Weights of a small mixture-of-experts language model, trained from scratch on English Wikipedia.
Size: 9 layers, width 128, vocabulary 4096.
Below are experts of layer 2 (counted from 0) of a mixture-of-experts language model. Rows are named router (the router's row for the expert), gate (a neuron's input weights, with its number), up (a neuron's input weights, with its number), down (a neuron's output weights, with its number) and show model dimensions 0-127. Each number is 128 + 24 x the weight over its row's rms, rounded and kept within 0 to 255. Numbers have three digits each.
After each expert's rows: a language model's description of what the expert responds to; "gets" lists some tokens that make up at least twice as much of what it gets as of all text. This comes from a sample of Wikipedia text that the model never trained on. Tokens count by the router's weight.

# expert 27
router:110128099144155096155156120103133135117107159150159119106103139156137120058118130139126152115150129123149118160164151102121142145140170117116162109127084130137096082119145142154105129100128137095101128149117139090153153095099131129141149158102132142141166092123112102146128126150069127121124138128107128126178117197138149111110068173137118129136154096125134088136148101131167155100111
gate0:134099180142139145084122100139116139071159132145127105098088172160123062098127123122127107158161139130135115154109097139126081120120188098147086157136136118137102071127153129096149190133154129121097128133096129109106148096119129096120134096116099097129121170114140111132146106143142142109126172144142159112134116157094147147168132112135146140132141134122137125138095147137120108155134
up0:129163089142107098190124144124139121163068115121115130155164097092137161137153122144122135096124088122102135087156119150147189114138092151134160143095145148109134160147120130149100100121147143152148159127162113143161109135124122177162091151133150147130142079119090151113143148104135114138117074101136117144111145110158116116094115126146094117125087089108144130122144151105126152117141
down0:107108122111084131133093124145125112114124109142161120120163102109141120159172117114080113093121141074134109114141120123146115056173144147098114100141134136134096130137115126123143115157118085102096104143094123152142127153142133099135080131112149132120192092126116121121097144164147137117156158139147089169094107142153126146116137132133078179106092100125124143112095129125148144141087
gate1:138077146111122125126119118135116163115136132135093095107114123111162186126114060151158162161117132181129113108164121115155143150144108115138114133178145109142147122092119114203112169148092142091126152152156141158128147143132134178121101116153119131129117146126130145136116111134102162130129153110102129077103097126115110167104100151140154147093121129153124095133124163086118134143144
up1:156109129083137106098144108160180156122111131128160141126098124117122126116118148113143136163160149153148054121137111080104132161097124143140122131107099129093163143105159143162095135124093116117138178101155154149134152064122143150119110134148146131134092131110136148152134134079118152105111149153129086096134125142106135119072148137151102136157131154097158139118120108165095155110130
down1:106158113135147133096138114127147171116077131134143090128113160168082103095170124098102141105121132138156099137117132109099160148130121119106104151120117112085113148137156157118117120085133100116152109102134109122125159131071139106119140113084111111141118105131098098147146136128168095117151107150153145165187127130112126121114167056105097123112113123112169135125136099133109142075110
What it handles: Commas and list dashes. Commas, list dashes at line start on disambiguation pages, and clause links like that and which, such as refer to: - Africa Star.
gets: ", ", "- ", "that ", "– ", "), ", "which "

# expert 21
router:106145119107146117130132099168115117137119151153131132200109151134102106124144143168162150139133177121148133146140104166125105150110149123132108126095122098135109107164115156185151157135084114155125095163099103138176132145100118151147149149120132131172133126078147143104121112090143104119120096155131131146113091140166126080112107112105119115085091154124119124114181100147111102111113
gate0:124156136113128172114124137121124134126215131059136087125139147106176167126133124127147114078133137138109160122097129140117088126137111203079135146131094140110146140157098162107116149152136130129120139124119148117146146133119114121089117110145151105131104126158112117082122127122101125155127099102155110094106116117106148143166109146104116149089110147123139155122134116134182175121153
up0:141127109142181126156171135114144144171129144138122144123145111137103176102133080162156139162123117117125102109102129139131117092119114163083112158140091175104140103142132123131122119098112090135122132094121141082106178159142081113106134111131105157116163120106159110131111117144102125157110165143140160136123126146113104125153118160119133110193087112160134117143153103105128162069124
down0:173144140153110154182082140138126126096060122170124095155129111134114152119121133168135091126139150176080119156117133131146149087110137158111172147096101125102142155148103124124141112139144125116113121157135109108128146134077161112080150099104080141135147124123142144109122131135113099093146117149092102122108151126128121065126117160165123134128141125168116146110139143088129098140147
gate1:151152136147122119121130143088135132121148108153159120116138123145163154169094122128161109131129101135133116146136101130115125172158146143106127141155128100110166159181157135113131157152132167118104132111125116122164138121125146129057139111167131144127179141109098158101090149138127117116096076099113109125172140087138179134151162118151146140085165151147133134112084131181144118165126
up1:116068140143132113102142109141105144103171149117157122102095130094118100107120137152128144127116124102112151130134156101099172122082145133125151077121146097187140107134106098093122157176125121159140137121127129124111142115143132150134066185095133130122055131175121090104145136118129137118130143151116111155142123132133106138111159144195131109158119127085135136133161136139118154123141
down1:124113118132170155124151112070094115112126152082118119143111107109150117161141081162169164127118097150130139113149119127136128151150114150101133124132111133136188125145131145106142144154110130122093113138122150167104148164104150137103143143159133140162094148165128124091100146124166103180132069170157166122170108126104170130127116134161126167117114141105127124146106157172125144146108
What it handles: Sentence-ending periods. Periods ending sentences or following initials and abbreviations, plus clause links like but and when, and month names in dates such as April, July.
gets: ". ", ".", "but ", "). ", "April ", "September "

# expert 22
router:145095101147121142131134104144148133117214120126127157141075103117119138159106124154144126134139087115131135133131159139154102070130087152166107077148152109120116118050123148109108120121135145130167141127141127143142156159193141128127143132082141123102135130129105122119101172132153100135100167137168120146132087132103123150112139095111100138154135137116155125143104122134130110155096
gate0:107151131154109175112055158120169151100117186192124175108102145126111133123136171123131092122169149152135147145129148163109139141145106144139131135149146122157137120143085119148137116125142125095133134121108171140138101117110170137101130136125096139130121095104166118156137116173100119130121131131125083120078134086124121112125154107148158118112146159153125154127123155126119084175107
up0:147139125100129143129129142125089094111132135104131110098123102131116133080133082119121123114113120131126105126133099095131125123120149121087103121134163153152156138126130169121190152164120101168153098142152152098116149150095109150142161134119177136112136092141128162145108115120133129089156123159143155165153140164119130126146121170168158090112106073125142059141163090127172131109145
down0:120166140088135134100124127121108082098188153161115136118112141133106109143147130153116122164109120118118104121158143164119109114121088166114091110150202118152116120122132132106138099164100116138111118169093129133117102121094109100138091108121117133159130106081108111138129120127107185108120094146170117119108138116117093096123147085113116104061128132167138117146170113113128117152140
gate1:182109150120100101120179143099159134117131148143139125152135134149147149137160120132125105183151112125126114122130164134183125148152148120109126142170120119143126168071143152071144109143180160140154150135117096133126152136157148135125132130134135134124142124094105148173134125155171116144124113160115106116112135097125114088102138125097113123131095090170117072152110110063157117127131
up1:158124123097098116098220103069142139134185132152138123119118123130157152168138141139105112151133112128118136121116131133154120147117149155107103145144158147141160104069162156116122082110105123143139131146128103156075088105110143103103146134128105139113128153132113130173114132119151086141144134127127110143117135104099128154091131173109126124119115139144101083117101155109176102100115
down1:143128127148164138157087152154146136145133150114087133135103154092096111121115096097163145105134102140139171167130123127142103095148103160176138107081120138129065122103096110142130107140140118135087115160123118136155135148167122101118122107120109119086149121132126110097155119074141113137108111130099123184148136158155133120120162126086117151134167165131137159144149138167171151162119
What it handles: Noun endings before punctuation. Final noun suffixes such as -ation, -ment, -ing, -ity ending a word before a comma, period or heading marks, like administr-ation, Govern-ment.
gets: "ing", "ed", "es", "e", "ation", "tion"

# expert 24
router:117132087143172108130147137146111092143104102149153146109130124148106119104119128109152169115117098122148178111099169118147166141089106151162158124100149111168124142168148141142158160151102126131135121149107138148143147140094149125152092145117126117107152127108149161106142132109103100146085095148075156166133127117101064125103100149127115137121103163100096150152170144112115114106088
gate0:132142119164129132142136149116150133112114137093194104119131162083154116160122122139094091114113088131113124137185147099133177137159111076148136110130127139103141137102126112156116087139142135115111149123080125158091146122174100142098154105168121125123090099074124120117115105149129125133145149127112098113092166145147096128121133144179160143183108121137150100124122134121131146154164
up0:118148118098148156100115111129112143145113130161099124138050097136127166140126129126155108120129131134124153132095092162142052130097145097096132151097123086122122125141114095119119146082087115105143084135140128105126063119122111132083095128127110121106169116109123114110104145087102124110117130145148077076135114114131129124122146156085122130174147126140143135091123127110126093121111
down0:117112114173168122102100104187151160131152105143114122115081138136109101154119103123147142128127138144135157147160121111147150143156128090136090138077131102077175132166144166154136133125138093115117122126112133129144118158110153127118161098114124151120125128121116101102134126122060134114121164085164123151070131120125104171098105115111111146147082094145138171130118140114096150119107
gate1:134119183112115124157154162154139150129076158118146116153133152126111102134107134130123117089101129138112150141126165134125105100096109095115153128138128129120120103102116155139122131047080151104107170126125086144115141116067147123093155132108119079098134121139076173130070090138147120157131142094116142162114144153128085131148152142114143110146103123108137101112154128114131105119133
up1:115107155106130146168136154139124170143108142114135126160107145120120118174085122079159162081091151121096133113144153137108105140117116126112133135140112096106093075146154151137140134049125117091137170088130125175129127114086111110115155128089156105095107113152108163102101144142176129142097138142115172144121136161105102156126150119140118100134115136103134119151150121141111102122109
down1:082154153115144113159139113144167144143140117104160160127153131138093152150152114098124126145119079121136085132138131161157127128123102159136130137120089111122101117175125106135097169085125157108159126129111124144111131136123107137093129080110135137105080143106152153110103166116133148139165162151162144140145134089160189156115105053151124111134103157136148129103119156119133148121165
What it handles: Lowercase inner pieces. Lowercase word pieces in the middle or start of longer words, especially al, b, c, re, as in stand-alone, municipalities, paralyzed.
gets: "al", "b", "c", "re", "el", "Al"

# expert 10
router:122124117175110087143114111146124113153199125111147138099132129076146128142163143110119104135112164121117116136103131118128138146092143073143159143157118151096130130106122117146158126119128119154098121076145126111150133144207090156108122102104145115131142112141150174172132129161129131140136139087170136142116085151097120123138129148120105107162126097108119172110158161089113119158142
gate0:148161119157126153163140130151118123118096170093147190154119103169114098110173122110128149110153144131187160149133147102097086137099126127165088142138142151118144108110149137136112133084158153146118154127173088114121126129103095074108110118119149098103112150110135152100139148116142147169136127063168157124140160118166137146148157128133135157101141143120117146104128117141131111129120
up0:094084125095124114097146132116126154160146100154117118094114183079139159136104157124126126125107104129111102090122180169149198112141134139094160112119121144123124150139099100117136145155116122131158121149098156110131135147146144159129130107158079145138131145147129080137108149133104096058101113160104110136136105107086109103134108104107142104155134092112136120153139127121150150155156
down0:107108152105108114121116110217136119162121115099101135135099129155177102093140053076142148131154135116122131107130128146152114099091144126152096129129102139106139130141150140137094131145146118170098157124168103122137159128163102134143143106142121142085119133128128172158136102146129112141089146112158111120110152129136122108109115137121087109107132159155109184111113158178125141113117
gate1:156101122156148142100110119136168114131086135172141142144155112139152153155125154125131138100126129148146184147114125087120149127127106163134138096146135181104131178088103132106110099114115096158096118122079096134112146094126122095144106120125150104121136135170118152074160090165123121130133180069151158086118145140139104118148111130151122115121131110120155143096124107101109159137101
up1:122071122120172120128155124109141154122114158172118155126142172114155107133144089108066108136158115121156105122114144110117163164158147124193138107152168142156115102118135108121123128121150105136132125154085086151151116075145099111177134123141146123153114120112183148134164091121129140109091143153115113146124143168142132163157109113146119130154131138102175127116127126099148155151121
down1:161125135107130099167142123141135168150115141177148124105132139090149123132127118116094137121114133146109166115116151134127141162142136125170137174139142096134149078162154145116178153126165082120095129166123104136087121156118068144158143133124168159099128118145152145142147143126133152136088117156166162140147128135143129165113151139137113143126130128114191140194138174101119103122122
What it handles: Word-internal consonant letters. Single letters and short pieces inside words and names, like r, h, d, it, as in Vib-r-aphone, Gib-r-altar, neighbor-h-ood.
gets: "i", "t", "h", "er", "r", "u"

# expert 28
router:121093087126167104118118111168149139163159157136144158154108149108101098145120122091134135101152165136108108106101141134123152148105109162120140121100135132096113104129136143136143164095148125147175125117132159128163130121158146139150126143094099143085117127153128115085090146122140091150124146191125129121135123166140148170122092144111120147111087143135089160096118162135069078105109
gate0:123157120099190112104126112125128153122125140146106122091124117078132138120137109136124125134126183094109115083119107113076154124096153112101124116105097099134150126132121107122108131074128091167130112123122150100144072129195123098161165111117138129127128142137134089104102146135132118135064129122153132149143093113128140124158171083119091133097160092115136137163138128153108132104151
up0:113128164095164148136115130146141103118114163133110138142142155105126132123117129142145075129116116141088104114123072128091137128088134128122161111112155113115158101165121133108152152084133103120112156153105149087155081122175161104137164139110123102081083108166135161135063138122169126168128102134151125121126139088166120148113149089137143093096153130119109096124117122136130130133163
down0:125137125216123140174153124102146146141106104162109178093143141131167093106127082172135133135127168152118095112123129105165155123126152136144175164135171123104096103129112130150138106134138135173096130129160178148138100132080076106140130125119122100110097126093112139119117130151112116087103133156142094147114126136135116148101149114131133103146137100135112105120132122161142129124163
gate1:116138130127129145148095106133076161124167128089105105081164145092156106183096111156132157134119182124141158112153130141115134132146164125169149121098123167111131137159140126148140110076103147113128136114158152135141135149128103113135115136151108090130112114142132137091107099128106118112139090120128135128154118133164229096160149129115165137104139151136140146157121110113115160127113
up1:160133119096127146176126112096139119120131096119112121128128118103114150075139137141141100159163128145164150148111126124115135115104177174118103124079189154153128123184092144140150149108157176145138134143151100132119153133120150149102115176115089127118141107114112141136128107154125161132114102141133079126115164105161164100114113134096139111102147126095114178118129131065141123121148
down1:127152139106141135113109083167104142066165105121118153092174146137156116154126179164130109102120123108141146112088178132140131129123143165159141101139163150137183137145136147110146129120110137178163127122161105124156170147146128180152137117119132130129130106092147106130160133133160128109103115139133132145131086133142135124074114086099125114114118134122116124128167129106070135162099
What it handles: Vowel-heavy name syllables. Syllables like o, is, as, um, os inside foreign proper names and taxa after a capital, as in Par-is, F-os-so, COV-ID.
gets: "o", "as", "is", "ic", "os", "us"